Weights of a small mixture-of-experts language model, trained from scratch on English Wikipedia: 4734 steps.
Below are experts of layer 3 (counted from 0) of a mixture-of-experts language model. Rows are named router (the router's row for the expert) and show model dimensions 0-255. Each number is 50 + 10 x the weight over its row's rms, rounded and kept within 0 to 99.
After each expert's rows: a language model's description of what the expert responds to. This comes from a sample of Wikipedia text that the model never trained on.

# expert 11
router:57 45 46 48 49 38 49 62 55 50 45 59 59 50 22 64 54 50 44 54 56 44 30 56 37 46 58 59 51 50 56 61 34 44 51 30 60 49 53 62 57 55 39 40 51 28 53 64 56 42 26 63 62 54 54 43 42 36 50 44 53 58 56 47 50 60 51 34 62 64 52 54 49 42 69 46 53 37 47 42 62 40 52 66 43 52 44 43 64 69 64 52 57 45 39 55 44 47 44 53 53 49 41 63 35 59 40 54 67 45 53 53 27 38 45 38 70 45 41 54 49 67 49 57 69 51 39 54 50 64 71 53 58 42 50 55 55 54 59 77 59 49 52 49 42 67 37 55 48 51 63 64 67 63 36 41 46 32 36 55 39 52 62 37 50 53 32 60 46 58 51 59 55 44 58 42 65 32 56 39 40 55 53 51 33 64 63 56 56 63 49 41 46 56 61 48 47 41 45 25 58 50 61 49 59 58 53 49 43 36 32 54 48 48 45 53 55 37 49 56 61 48 70 61 53 44 52 48 28 55 39 58 41 42 35 53 48 41 48 63 44 41 44 48 37 46 38 63 38 32 48 61 56 58 37 71
It responds to: The word " and" in lists and headings, plus "or", "but", "&" in taxon authorities, and superlative "most" before nouns or "of".

# expert 27
router:56 48 69 43 63 51 53 60 51 51 50 53 52 40 39 54 55 28 37 51 46 39 43 62 42 43 29 62 48 58 56 42 45 53 24 38 44 43 40 60 55 43 35 30 29 39 52 60 36 47 39 44 52 58 44 66 51 40 47 60 38 50 62 48 80 42 47 39 48 59 48 53 61 50 41 40 63 58 48 46 33 44 44 38 49 54 45 39 48 64 60 48 59 60 40 55 48 39 44 60 50 70 66 54 54 44 32 52 48 47 48 47 41 44 56 49 61 53 77 72 37 72 48 43 68 56 42 47 53 62 52 49 56 47 50 66 48 63 57 58 65 58 68 44 43 62 40 64 54 53 58 60 66 50 48 62 48 51 54 52 67 53 54 56 49 40 44 53 40 56 41 52 64 47 56 42 56 49 56 41 47 52 55 40 31 49 56 36 64 58 54 55 65 42 45 42 50 50 47 46 53 50 66 52 60 45 46 50 45 45 46 59 58 57 38 42 46 49 54 46 49 52 51 72 61 58 45 54 46 52 47 54 35 45 41 24 55 33 34 54 31 35 38 66 29 47 27 48 53 36 41 64 47 46 23 75
It responds to: Line breaks ending sentences or list items, and opening pieces of less common words, such as ra in raffled, ke in kegs.

# expert 14
router:46 64 65 41 68 48 55 69 46 50 50 72 51 59 37 49 47 58 55 64 35 56 37 40 61 43 48 67 42 32 43 44 51 34 35 43 42 46 45 79 56 49 33 34 49 42 68 58 30 55 39 38 56 61 48 48 54 45 54 55 47 44 61 62 53 48 41 38 62 50 54 39 50 55 63 44 77 40 58 71 55 56 31 50 41 53 42 32 54 57 49 58 56 54 37 60 46 42 27 37 35 55 52 51 42 48 49 57 55 66 49 36 44 49 60 45 73 39 37 59 41 68 48 61 51 53 51 53 56 53 60 40 56 40 56 54 52 56 54 46 45 46 73 44 33 65 49 47 47 50 56 71 50 48 46 47 64 57 46 57 59 55 58 30 45 50 40 32 56 46 55 61 36 50 53 48 49 54 55 46 54 50 49 59 51 60 50 39 59 54 43 51 49 50 54 23 44 45 53 58 60 60 56 40 62 40 52 38 42 42 56 60 56 58 53 39 44 48 55 62 56 51 69 61 60 59 48 53 42 35 40 29 29 48 36 43 63 54 50 52 45 50 54 50 35 41 26 64 40 28 44 67 50 40 33 59
It responds to: Common nouns for institutions and social domains after "and", "of", "a", such as government, life, investigation, crime, peace, education.

# expert 55
router:40 44 57 48 36 58 51 59 47 70 58 79 44 62 30 39 60 43 55 60 57 60 39 50 39 41 40 63 43 56 57 49 55 57 39 52 46 42 53 46 46 58 62 49 63 44 30 67 40 29 28 50 79 55 55 51 49 38 41 40 51 43 59 59 56 78 37 44 35 47 43 47 54 48 55 45 53 47 51 62 51 44 45 69 49 54 49 44 59 70 53 50 46 49 54 56 66 48 44 55 53 38 59 57 54 44 49 58 54 55 50 61 37 46 49 37 56 55 47 67 42 59 63 48 57 46 49 31 47 71 54 54 57 38 35 48 54 54 57 46 44 51 48 47 40 49 43 60 46 43 59 88 57 38 57 43 55 33 44 56 42 66 59 33 51 39 42 48 37 53 49 50 47 58 52 53 50 52 50 21 44 52 61 53 41 55 46 47 50 47 52 52 30 54 46 48 52 35 47 52 56 52 60 48 68 29 45 56 48 43 35 69 43 41 34 49 58 55 49 50 50 43 52 60 46 50 51 47 44 26 44 65 22 61 35 46 52 35 46 76 44 57 50 57 47 51 54 60 43 47 49 79 59 49 45 54
It responds to: Final nouns of proper names of organizations and places, such as University, Federation, Cup, War, Party, after National, World or United.

# expert 59
router:64 49 58 42 33 46 57 54 46 66 56 56 47 49 48 45 32 46 55 62 57 52 55 43 58 37 54 68 42 30 40 43 48 46 45 42 46 49 58 63 48 45 40 52 46 24 47 57 50 39 37 61 76 53 48 52 42 41 53 52 51 49 63 52 67 54 49 47 37 49 62 45 44 47 45 51 58 51 41 64 56 72 51 50 41 60 40 38 40 57 51 35 37 71 35 35 40 50 50 64 53 58 54 44 52 53 48 53 56 46 51 44 49 54 52 58 47 56 52 60 35 64 48 45 65 52 34 57 53 56 55 63 50 54 52 51 50 59 39 48 39 48 54 34 54 51 43 46 26 54 53 83 58 40 52 48 40 51 49 42 32 55 66 34 47 48 37 45 34 36 36 50 47 50 50 43 49 52 43 50 52 40 46 39 54 72 37 59 63 43 49 56 64 70 57 59 50 51 52 72 54 49 61 45 52 36 60 68 54 48 36 67 45 46 51 59 57 45 47 47 73 62 42 61 66 41 39 61 41 54 52 41 35 61 51 51 40 42 46 65 39 48 50 44 38 47 32 78 59 42 27 65 58 42 16 54
It responds to: Main verbs after a subject or "to", such as make, announced, gave, wrote, used, called, portray, discuss.

# expert 13
router:47 53 61 59 48 58 64 55 49 56 57 72 49 59 31 55 52 36 54 50 38 46 37 33 47 37 44 65 51 68 64 47 46 55 46 31 54 51 51 52 61 58 43 64 56 27 48 66 46 38 25 43 64 48 58 48 43 55 61 45 49 53 53 47 70 54 66 45 54 39 56 47 44 35 57 39 57 46 52 57 54 61 55 40 51 62 28 36 50 63 61 43 44 49 43 42 56 41 37 50 46 38 52 47 46 48 40 59 45 47 43 55 44 41 60 50 57 51 46 61 44 59 62 45 63 50 43 53 55 44 45 50 39 36 41 39 47 45 39 47 37 58 55 33 52 39 30 56 40 58 50 74 38 59 52 67 43 53 42 62 54 62 60 42 45 45 23 25 53 54 49 60 66 45 54 31 57 50 54 43 57 32 55 54 43 62 56 47 66 55 48 53 60 51 42 36 61 43 46 54 74 64 35 45 58 44 55 42 52 51 40 70 51 66 46 35 70 54 55 70 52 51 54 62 54 40 72 45 40 43 49 57 33 42 34 44 43 28 57 58 39 55 48 61 41 44 42 72 45 48 49 70 49 34 45 54
It responds to: The preposition "at" or "near" before an institution or place, as in School of Psychology at, plus South, North, Stadium, Club, Hall.

# expert 26
router:54 53 72 50 52 52 60 54 62 33 30 62 59 45 39 55 59 64 44 46 49 52 47 45 46 35 31 77 53 40 40 40 61 47 36 36 54 44 37 53 70 47 42 46 47 34 58 61 28 44 51 57 67 55 44 49 42 36 58 63 40 64 68 40 59 43 64 26 53 48 54 50 48 32 56 49 60 49 44 42 43 41 48 48 59 62 38 36 49 71 37 58 57 44 41 50 51 54 62 58 53 48 49 36 56 52 54 36 48 56 36 53 45 43 45 47 57 44 34 55 44 49 45 52 64 59 35 63 65 58 58 49 51 47 51 41 54 59 54 48 54 43 64 49 40 59 43 56 49 39 59 65 70 51 52 38 58 28 59 46 73 78 65 47 55 47 42 52 47 65 34 57 30 55 52 41 53 39 55 39 51 56 48 35 44 63 52 57 58 69 50 52 46 49 37 40 39 60 57 46 64 59 51 49 48 59 63 37 60 33 28 58 62 49 35 38 53 53 49 42 43 50 40 42 51 70 47 53 40 56 56 42 32 40 36 50 47 30 51 45 47 57 47 40 49 56 33 65 44 48 40 67 53 54 50 68
It responds to: Word pieces inside proper names and titles (Bideford, Bappootty, Javed), sentence-initial He and She, and pipes in squad tables.

# expert 33
router:39 54 62 49 41 48 53 68 64 58 49 54 64 41 34 70 56 31 49 49 65 38 32 43 48 25 64 58 47 41 45 56 60 53 49 44 58 50 37 53 58 52 51 38 55 47 31 63 41 50 40 35 61 52 47 36 52 48 50 56 44 50 63 64 58 63 58 48 63 57 53 46 59 43 58 45 49 26 57 35 41 50 57 25 54 49 43 31 46 75 60 57 56 56 31 42 39 42 48 64 40 51 32 47 46 49 40 52 48 48 41 50 40 42 70 43 47 63 55 48 46 80 68 61 63 50 51 45 68 64 37 42 59 56 40 49 58 68 54 52 57 48 68 54 44 52 49 44 26 55 43 48 37 51 64 45 56 67 47 60 43 62 50 41 66 52 42 54 43 42 41 52 62 51 63 33 62 44 53 28 53 73 57 51 33 61 44 54 56 61 44 50 61 45 41 40 47 51 52 53 64 46 48 38 43 39 63 58 54 40 35 58 43 52 46 40 64 59 56 47 59 51 46 57 50 57 51 56 36 47 25 58 49 45 34 50 54 43 58 51 43 44 47 71 36 42 45 51 48 50 48 68 49 65 42 59
It responds to: Full stops ending sentences, abbreviations and list numbers, plus decimal points in table figures, such as U.S., S. F., 4.31.

# expert 44
router:56 60 59 65 59 60 51 67 59 59 59 51 48 50 33 54 61 52 46 46 56 42 50 47 47 35 51 53 40 47 52 35 63 57 42 62 40 46 41 60 64 57 42 45 51 38 60 57 35 33 39 60 59 66 61 48 48 45 51 55 39 57 49 52 56 58 51 32 56 44 49 44 44 45 52 42 73 45 49 47 48 55 40 52 48 60 32 40 48 77 50 60 57 54 41 44 54 52 59 60 54 72 52 48 54 47 36 51 47 49 53 43 46 40 48 44 50 51 70 73 33 63 42 38 63 58 45 48 67 61 29 49 44 53 51 45 48 75 60 58 57 53 70 34 42 55 33 60 48 40 53 68 50 46 55 54 32 45 39 48 60 63 50 43 57 56 38 58 52 42 40 60 55 48 40 45 45 37 53 18 42 61 47 48 45 50 55 42 54 53 59 47 39 47 60 54 27 52 51 44 51 55 66 45 51 32 45 37 52 44 50 81 46 60 44 49 49 32 49 46 49 64 37 55 68 59 69 49 45 29 43 59 42 40 30 51 37 43 38 58 37 37 51 65 55 36 38 64 35 49 32 58 53 42 52 67
It responds to: Newline tokens ending table rows, sentences, headings and list items, especially after the final pipe of a statistics table row.

# expert 9
router:66 61 45 45 49 52 78 64 65 40 56 66 66 35 52 54 45 58 51 60 47 35 43 40 54 35 35 71 47 30 40 38 56 55 45 56 71 49 44 68 45 49 52 51 32 51 44 57 41 43 40 60 74 36 33 46 37 46 39 56 42 32 41 50 50 32 57 44 49 52 48 47 50 34 35 56 62 49 53 47 44 51 52 58 36 47 44 32 43 60 65 54 52 66 43 58 47 50 62 49 49 52 38 63 54 51 44 49 39 50 64 57 49 69 62 52 55 46 53 63 43 68 37 55 62 56 31 40 58 54 65 56 56 51 43 44 49 50 41 63 53 55 63 35 42 59 43 48 50 56 46 74 61 36 51 43 49 37 46 44 60 61 60 41 41 68 47 59 55 60 47 42 52 52 45 29 42 54 59 53 46 52 57 38 33 63 48 47 54 61 42 42 54 41 54 46 46 36 57 56 57 37 48 55 61 38 36 53 67 25 43 68 57 58 61 67 64 51 61 32 47 57 42 51 64 52 46 44 48 50 48 37 51 49 38 48 43 52 57 67 33 54 55 48 55 36 41 69 53 47 45 72 43 47 38 69
It responds to: Past participles after forms of be, such as known, referred, described, born, often followed by as, to or in.

# expert 28
router:74 40 38 51 56 51 60 70 53 55 59 72 53 40 36 44 57 51 45 53 43 46 45 48 47 25 44 63 48 39 36 56 47 54 34 39 51 36 48 59 52 50 50 36 55 51 45 54 40 34 26 52 70 53 60 58 53 43 51 56 45 50 57 60 54 49 56 46 45 50 50 52 54 38 57 38 65 32 47 57 57 49 23 52 49 49 50 40 44 56 57 59 64 51 38 42 43 44 55 59 46 56 40 62 42 37 44 63 53 53 52 53 36 58 54 63 57 37 45 63 32 62 68 49 65 46 28 52 57 67 60 66 56 41 57 38 47 59 59 51 50 40 65 39 34 58 43 49 55 53 61 51 44 51 55 57 54 42 45 41 56 83 62 49 66 45 47 44 39 51 45 62 57 44 54 44 54 39 46 38 58 61 45 34 44 65 55 39 54 58 57 52 50 44 55 40 41 45 52 47 68 44 52 30 62 53 44 57 54 38 30 70 50 47 42 36 56 41 52 46 62 45 45 47 52 48 55 49 43 35 50 47 38 61 10 50 45 43 42 59 45 39 44 69 56 47 37 61 36 43 48 80 55 40 45 68
It responds to: The word the or The, at sentence start, after prepositions, in news bullets and quoted titles.

# expert 32
router:42 42 59 42 46 50 58 58 57 63 50 59 59 58 31 40 59 53 50 59 57 57 28 35 34 33 46 62 52 45 65 53 41 54 48 48 54 60 45 59 40 42 51 50 46 33 48 59 49 47 33 47 84 59 50 64 61 36 50 44 49 46 54 63 60 53 49 42 52 61 41 59 55 54 59 57 61 51 39 48 40 59 53 55 70 46 35 28 59 67 50 46 50 56 40 39 44 46 35 57 37 39 62 38 42 54 40 53 42 54 48 47 39 40 49 52 55 52 55 70 51 54 59 44 69 46 37 44 63 65 43 54 63 52 42 58 64 61 74 57 46 55 46 37 48 55 30 48 48 55 45 69 55 45 58 55 44 28 63 63 50 64 62 54 42 47 52 40 45 63 36 60 42 41 45 48 50 46 53 47 46 43 56 52 30 57 52 50 60 58 51 37 55 60 41 51 56 30 40 44 56 42 48 41 60 54 41 40 47 39 33 69 61 59 46 47 48 44 56 51 57 36 48 62 47 56 44 54 43 18 38 50 27 52 33 43 48 35 54 65 40 48 57 57 37 43 30 62 38 50 41 72 59 52 41 75
It responds to: Commas, semicolons, colons and en or em dashes between list items, places and credits, e.g. "South Shields, County Durham", "drums –".

# expert 19
router:51 51 56 59 40 42 63 76 62 50 55 62 55 49 37 61 66 45 44 52 57 34 45 36 38 29 50 55 58 52 58 48 63 48 42 42 56 43 38 62 55 44 45 42 42 41 42 56 41 41 41 51 65 46 60 51 59 39 67 39 47 57 56 63 57 57 59 43 63 34 51 40 57 42 50 64 71 62 59 47 38 69 46 44 52 54 52 27 30 57 55 37 44 56 39 53 62 47 56 62 60 48 51 44 37 45 46 52 58 45 48 60 57 36 72 53 54 48 30 63 49 53 29 49 53 61 36 47 61 58 56 46 44 47 48 55 71 37 51 53 68 39 70 46 38 54 32 69 31 41 52 69 58 47 42 65 54 41 41 48 46 60 49 47 48 53 50 57 50 52 57 48 54 49 45 39 25 50 62 48 39 45 69 58 49 72 69 51 44 70 53 45 63 58 43 45 52 45 46 48 67 56 51 37 43 51 49 50 49 41 42 63 59 36 33 50 68 40 50 53 39 45 36 43 52 57 51 49 46 40 47 55 51 43 49 26 45 45 39 55 37 41 44 59 34 63 37 49 26 41 40 69 49 56 42 60
It responds to: Apostrophes in contractions and time marks (It's, 5' 51"), slashes, opening brackets and ampersands, plus the "ju" in adjutant.

# expert 30
router:48 52 49 44 50 56 67 60 65 43 48 55 60 52 34 54 55 33 56 46 48 51 43 49 53 43 53 68 28 37 30 44 62 69 41 35 48 63 35 58 64 48 38 33 37 32 39 60 33 41 27 51 59 51 54 56 47 48 56 33 30 57 51 53 55 39 48 51 47 46 53 52 55 44 60 41 53 54 45 50 48 68 45 48 35 65 50 55 46 61 46 59 42 47 44 49 43 46 53 48 41 51 48 58 65 46 41 56 51 65 47 51 45 50 49 51 58 36 51 54 39 74 56 50 76 64 52 35 44 52 44 63 36 47 39 38 51 64 48 51 47 36 64 37 47 56 34 51 44 54 51 63 71 48 62 57 50 29 54 74 45 60 59 47 55 62 36 65 52 45 39 38 50 55 56 41 56 47 54 44 52 39 53 49 48 58 51 55 60 67 59 54 52 61 47 30 41 36 54 53 58 38 62 33 37 53 60 35 62 43 40 60 60 47 45 40 48 61 61 57 53 45 35 53 38 56 56 33 54 30 40 56 31 49 42 42 60 22 49 44 52 39 55 55 48 42 42 74 40 56 34 53 45 71 51 66
It responds to: Pipes opening table rows after a line break, plus between, from, both, and name pieces after R such as el in Relativity.

# expert 24
router:59 43 21 44 36 56 61 53 56 62 52 74 50 50 54 62 67 48 52 69 51 46 40 37 51 34 49 53 49 51 52 54 58 48 40 49 53 46 35 54 57 45 37 53 49 51 49 71 30 43 44 49 60 50 41 39 56 44 34 61 32 60 48 57 64 45 53 24 57 55 47 34 48 49 58 40 43 42 40 54 43 62 41 44 63 55 31 36 63 62 53 58 48 46 39 56 55 39 37 48 50 45 54 45 55 56 31 46 45 47 41 44 23 43 54 38 55 54 52 72 53 71 45 46 54 46 55 51 52 49 57 67 47 53 48 40 52 61 55 45 56 58 41 54 43 64 41 49 64 57 59 70 52 41 52 50 57 52 42 57 54 72 53 42 47 44 48 54 34 57 58 49 49 51 54 53 71 45 52 47 58 48 66 48 47 76 64 52 67 55 35 43 48 57 51 48 37 58 55 47 66 49 67 46 52 36 50 39 43 41 44 62 54 46 35 54 66 44 51 52 42 54 39 61 42 50 43 64 44 40 46 41 29 59 40 33 41 31 51 49 33 57 38 60 49 38 36 79 37 41 39 77 61 57 40 52
It responds to: Number words and amounts like million, billion, half, %, 40,000, plus score dashes, JPL and · cells in minor planet tables.

# expert 22
router:66 53 46 54 57 49 64 57 58 50 54 68 67 72 29 58 59 43 45 51 56 56 43 49 26 27 46 52 51 40 51 50 58 59 24 46 46 53 30 52 42 39 44 54 48 42 42 66 30 42 33 46 65 61 50 60 46 34 58 45 51 55 56 40 62 64 51 49 64 32 58 50 46 48 45 76 60 51 59 57 50 49 50 46 61 36 34 29 53 52 49 53 58 52 38 48 56 47 35 46 45 52 47 56 52 58 50 52 53 51 51 61 47 38 52 38 45 45 51 66 45 72 38 29 58 48 44 45 53 67 59 47 46 22 47 54 69 46 61 56 50 51 51 44 34 49 44 61 43 58 47 70 47 54 57 60 57 35 55 57 53 53 65 47 47 48 46 61 38 59 55 64 36 42 44 50 58 58 62 48 41 43 53 55 33 56 57 45 56 48 53 55 48 76 34 49 42 53 55 46 51 66 54 30 74 34 44 47 50 45 45 65 47 46 66 48 63 51 48 47 61 47 47 48 57 44 43 54 48 34 36 43 39 49 38 39 45 18 45 40 43 56 47 56 35 61 31 67 41 54 52 56 51 41 47 70
It responds to: Closing parentheses and quotes ending list or table entries, the word single before hyphenated compounds, and College, University, Church.

# expert 34
router:42 43 69 40 37 50 58 58 56 43 58 65 47 46 42 41 52 42 57 50 55 53 41 40 48 35 53 44 42 51 32 45 52 51 45 52 52 52 48 63 60 58 59 49 36 35 44 64 49 45 34 37 73 57 41 52 47 37 49 51 43 57 42 46 46 54 48 43 49 45 42 54 59 36 51 58 62 49 37 34 70 65 60 56 45 50 38 41 47 80 65 66 55 39 36 48 41 35 65 51 45 53 41 49 50 67 33 44 49 51 39 42 33 42 61 48 61 50 43 57 49 67 48 51 48 70 50 49 43 66 56 41 58 38 73 46 39 58 63 55 53 30 49 48 42 65 31 53 44 52 46 56 53 49 49 53 35 57 50 57 67 61 59 35 52 49 36 41 51 58 50 59 65 48 32 51 51 42 62 43 62 46 66 53 34 60 54 47 60 66 63 52 53 71 32 46 50 55 44 44 70 50 59 43 58 43 48 37 58 49 38 71 62 53 41 46 55 46 39 62 61 23 33 76 54 50 48 56 46 48 51 53 35 65 42 49 50 53 46 57 48 30 52 59 51 34 42 56 33 38 53 77 40 53 52 59
It responds to: Colons after field labels in infoboxes and lists (Born:, Genus:, Key people:), plus on or upon before dates.

# expert 39
router:44 54 42 52 45 42 53 56 74 74 53 65 46 45 32 60 51 40 59 37 53 45 37 36 42 38 64 61 63 30 57 63 42 60 42 50 55 53 42 67 57 43 66 46 46 25 43 58 34 32 53 46 59 53 40 56 47 36 46 59 48 46 56 53 59 41 47 46 54 55 47 34 45 46 46 44 56 47 60 40 57 72 52 48 47 58 43 29 52 61 60 44 37 33 36 45 44 54 52 50 36 53 64 37 51 52 40 53 49 51 68 53 35 49 68 47 64 53 36 66 47 70 59 28 50 49 25 51 51 64 39 58 45 48 41 67 51 60 62 58 56 55 57 51 44 65 39 70 61 50 38 68 68 57 54 43 50 48 53 62 53 60 65 36 57 56 42 49 59 46 53 54 50 41 50 29 61 54 38 42 61 44 61 51 40 60 49 46 52 68 61 47 59 55 43 44 44 34 46 50 68 44 55 40 48 31 46 39 42 56 44 57 59 48 37 46 65 46 52 56 51 52 49 51 62 65 51 54 46 33 43 44 33 55 40 39 55 45 45 35 49 44 56 66 32 44 50 67 37 53 46 76 56 44 43 54
It responds to: Numeric values, signs and scores in tables and statistics, such as decimals, dollar and percent signs, win–loss records like 1–0, 14–66.

# expert 45
router:53 55 56 48 46 59 64 70 45 49 48 62 57 45 44 56 59 40 29 40 52 44 39 23 35 28 44 59 50 45 30 43 40 52 50 42 36 60 49 52 55 45 41 35 43 62 36 67 26 46 37 36 63 53 41 54 47 43 61 53 45 39 23 60 52 44 45 36 63 56 43 30 46 52 48 40 54 55 63 38 58 51 49 49 41 49 41 49 61 79 46 59 65 59 49 44 35 39 55 61 30 45 61 45 66 61 46 47 57 46 55 56 40 32 53 39 60 68 63 56 44 46 41 75 48 53 46 50 65 64 55 59 44 48 46 41 46 53 58 55 72 31 63 34 50 58 52 63 53 48 50 63 43 45 66 51 50 48 47 45 66 60 55 55 44 56 39 43 46 50 52 51 52 56 64 47 42 52 58 36 44 41 45 45 50 53 55 49 51 55 48 51 56 60 52 31 61 46 44 48 58 57 77 41 55 45 55 35 46 43 47 71 47 65 32 35 43 33 43 56 57 46 47 60 51 61 57 52 45 51 53 58 43 51 24 30 46 43 47 59 37 40 57 47 46 43 53 71 58 54 41 56 45 55 42 68
It responds to: Short syllable pieces inside proper names and words, often after In or For, such as Ca, ra, dica, chi, plus table pipes.

# expert 37
router:48 58 51 47 43 39 58 60 57 35 44 60 49 37 27 54 44 43 51 48 68 51 38 47 53 38 43 72 43 47 51 64 67 46 57 49 32 47 29 54 57 55 50 44 40 40 49 55 59 55 43 63 58 68 45 51 38 33 44 54 32 57 63 49 59 38 54 32 44 49 54 48 60 66 64 44 58 33 61 55 49 44 54 46 39 67 44 39 51 68 56 58 56 49 35 69 57 38 38 57 51 38 50 50 46 48 48 44 57 50 49 62 33 45 55 49 52 39 45 62 41 60 50 49 47 50 43 47 51 57 58 52 31 53 56 44 54 68 50 47 55 45 54 40 39 46 40 59 46 63 56 69 65 42 75 46 59 51 33 61 52 75 55 48 50 42 37 42 61 45 48 59 42 51 61 49 52 35 39 28 44 47 64 48 34 71 69 35 73 62 57 47 57 55 49 41 39 51 49 52 56 49 55 55 52 49 67 29 48 43 47 66 64 51 31 31 61 47 49 69 48 47 34 56 56 57 39 67 45 59 63 57 42 53 21 52 56 50 51 44 35 47 47 43 42 50 36 69 39 44 43 64 46 48 47 55
It responds to: The words and, or, than and table pipes, units like acres, ft and hp, and inner pieces of French names like Jérôme.

# expert 3
router:59 51 60 62 61 56 43 64 51 53 64 74 59 49 44 58 71 31 53 58 65 46 39 47 35 31 51 50 48 28 43 46 54 54 47 44 52 63 56 64 60 61 37 47 40 38 49 72 34 34 37 41 60 51 52 60 52 40 57 45 49 48 56 41 55 50 46 46 58 52 55 46 54 48 79 30 48 52 56 63 43 46 45 45 38 48 31 39 43 57 57 47 46 48 33 49 64 47 41 59 40 37 52 46 55 59 42 39 42 67 63 50 46 42 46 62 41 48 58 53 50 60 32 70 53 63 50 45 51 57 56 54 50 33 36 39 67 47 56 55 58 33 69 55 40 57 29 59 34 53 57 67 52 48 65 52 50 43 49 55 52 63 51 47 54 53 48 45 52 52 55 62 48 58 54 31 47 50 55 50 57 44 49 44 40 62 55 36 52 59 39 67 48 50 53 51 40 49 59 45 68 57 52 37 72 46 57 43 34 51 38 51 46 48 51 37 39 38 38 57 52 50 24 50 72 66 56 56 39 43 42 60 38 52 32 46 41 41 58 45 32 58 53 49 34 43 46 76 33 29 49 58 40 58 53 65
It responds to: Subject pronouns like they, she, he, plus word pieces in foreign names and words, such as van, za, Ko, Pra.

# expert 23
router:66 40 59 51 41 36 58 61 51 56 42 69 52 43 33 61 41 47 41 51 49 47 45 52 43 36 45 55 47 48 48 49 62 55 42 49 51 41 39 52 52 53 38 50 58 54 52 74 48 34 51 62 69 73 58 56 57 36 59 61 49 57 52 53 72 47 71 36 56 59 48 53 46 47 48 53 74 53 59 42 53 41 49 39 40 53 25 38 56 76 61 52 43 51 30 49 49 45 63 55 47 56 56 51 40 44 39 46 42 46 54 63 43 48 59 49 44 48 42 69 41 55 44 41 53 39 42 47 55 64 57 51 56 31 61 45 25 50 65 46 55 48 56 43 50 57 44 56 44 44 46 63 63 49 47 44 65 40 49 30 55 68 55 58 42 43 42 50 52 61 45 49 50 55 55 40 66 50 51 44 55 45 46 40 34 55 59 53 58 47 59 48 57 55 43 51 32 51 50 58 73 53 41 66 83 26 59 55 77 29 53 59 45 59 50 39 58 36 50 48 68 52 36 69 50 56 41 51 46 46 37 48 32 53 38 40 37 26 48 51 38 47 46 57 48 54 39 46 50 35 53 62 42 44 38 70
It responds to: Newline characters after headings and list items, plus the second piece of words starting with E, like E-gy-pt, E-ry-ri, E-hr-enberg.

# expert 52
router:44 43 45 47 52 58 52 63 58 63 63 59 41 48 29 58 56 49 42 44 56 57 45 49 44 28 44 63 51 43 62 36 52 61 36 61 53 48 38 56 54 45 42 42 49 31 56 63 40 39 24 46 70 65 58 53 59 38 37 61 48 54 55 51 64 50 54 31 59 46 56 59 58 52 51 55 63 50 44 35 42 50 51 45 57 51 25 36 45 61 55 58 58 65 42 41 52 54 65 47 45 53 62 43 60 50 40 56 44 70 52 57 36 41 53 45 52 49 63 69 39 66 46 38 67 48 38 53 56 74 51 59 53 40 39 44 49 57 57 55 49 53 60 40 44 51 36 57 45 48 43 68 49 54 43 59 51 42 46 52 48 71 46 40 51 43 48 49 40 55 41 57 52 55 49 50 40 53 49 28 45 46 47 59 36 54 57 47 64 58 71 55 44 57 42 50 40 53 58 39 60 50 52 44 64 27 37 49 66 34 41 80 59 66 46 44 52 51 57 47 48 66 50 49 65 60 54 44 48 35 48 66 33 35 38 48 30 42 41 59 39 41 49 59 38 45 28 65 43 43 32 73 54 50 42 72
It responds to: Line breaks ending infobox fields, list items and table rows, plus rare word endings like the pt in slept.

# expert 10
router:48 42 42 49 41 50 65 76 52 56 45 49 75 49 32 48 50 41 54 36 62 43 35 40 49 45 47 78 49 46 55 52 57 38 53 23 53 49 44 52 50 44 35 39 55 27 64 66 67 52 36 45 65 57 30 56 43 39 69 38 47 69 61 45 46 60 56 31 58 52 47 54 52 32 57 51 54 47 49 43 62 47 51 54 48 68 39 33 62 77 66 55 61 39 35 48 56 48 45 48 48 44 48 53 43 54 40 55 60 64 51 57 40 36 55 37 64 53 35 57 62 69 39 59 60 62 40 48 56 71 63 60 56 42 46 49 50 50 54 59 49 45 54 50 32 60 32 63 45 62 64 55 66 62 55 53 45 36 45 46 55 49 60 50 55 41 41 53 52 46 46 56 55 44 69 42 56 34 52 38 35 43 52 46 39 67 55 44 66 58 47 41 51 59 55 46 42 58 50 38 62 54 63 54 54 45 52 39 52 33 45 54 49 48 37 49 58 42 44 50 54 43 67 58 55 53 48 45 44 55 47 62 38 48 32 50 34 45 38 55 41 41 42 49 34 60 45 62 42 29 47 61 61 55 40 70
It responds to: Coordinating conjunctions joining list items, names or clauses, mostly and, also or, but, &, +, et, und.

# expert 0
router:56 33 57 56 47 58 52 52 52 66 52 55 49 40 44 43 57 56 49 50 63 52 39 37 52 45 46 59 42 44 53 53 58 43 30 57 47 56 39 51 46 51 34 45 52 53 33 76 35 38 41 49 66 53 59 51 46 50 64 40 40 39 49 36 68 52 43 53 59 38 43 45 54 58 62 48 78 53 45 62 61 60 45 58 37 51 40 47 34 75 76 54 64 52 43 39 59 55 45 55 45 58 56 54 39 61 54 49 44 50 46 59 44 42 49 51 63 55 59 69 40 66 59 48 67 58 35 26 62 50 43 38 53 57 55 31 47 53 53 49 55 46 46 42 36 63 50 58 44 49 47 66 45 30 67 46 63 33 55 31 58 58 54 47 62 52 48 45 54 66 50 51 40 50 61 32 56 36 61 44 46 40 49 39 45 61 55 49 55 57 46 61 57 46 44 63 44 47 46 62 70 62 57 52 61 59 50 34 31 38 35 62 41 38 45 55 38 53 50 32 48 51 43 75 57 51 30 55 47 34 55 56 38 51 38 32 37 38 57 35 31 33 57 58 47 39 43 50 45 35 37 50 47 55 50 67
It responds to: Hyphen bullets starting lines in infobox-style lists, plus table pipes and separators, his/her, and hyphens in anti-/non- compounds.

# expert 6
router:45 47 57 55 62 60 62 57 54 46 68 66 77 53 48 62 60 42 63 46 59 45 35 48 47 35 58 65 60 44 54 51 42 49 44 47 42 48 47 61 60 51 43 40 49 50 47 61 51 29 30 56 69 47 51 55 59 30 58 65 14 45 56 58 72 35 54 42 46 72 52 39 53 48 58 51 43 45 69 54 45 49 53 51 51 48 51 41 50 59 66 55 45 57 31 45 46 46 27 68 41 57 61 49 52 59 33 64 41 64 43 38 31 47 70 54 60 39 51 61 52 68 45 56 62 54 49 52 49 69 58 60 48 51 39 27 57 50 71 53 57 43 65 53 31 70 37 64 49 43 49 70 55 41 56 44 39 34 27 62 57 60 44 37 38 38 50 44 43 60 53 49 57 59 46 49 55 52 53 54 53 45 42 45 28 47 70 46 51 62 42 51 47 48 52 52 50 46 43 52 58 68 48 48 47 45 47 44 46 40 42 63 53 53 53 40 66 37 47 60 56 47 33 42 59 49 47 51 51 39 51 58 40 54 28 44 47 43 63 38 43 57 45 58 52 64 46 63 54 50 38 60 49 44 38 58
It responds to: The preposition in, plus In, into, within, outside, and fragments like con (semiconserved, conspirators), den, der in Dutch names.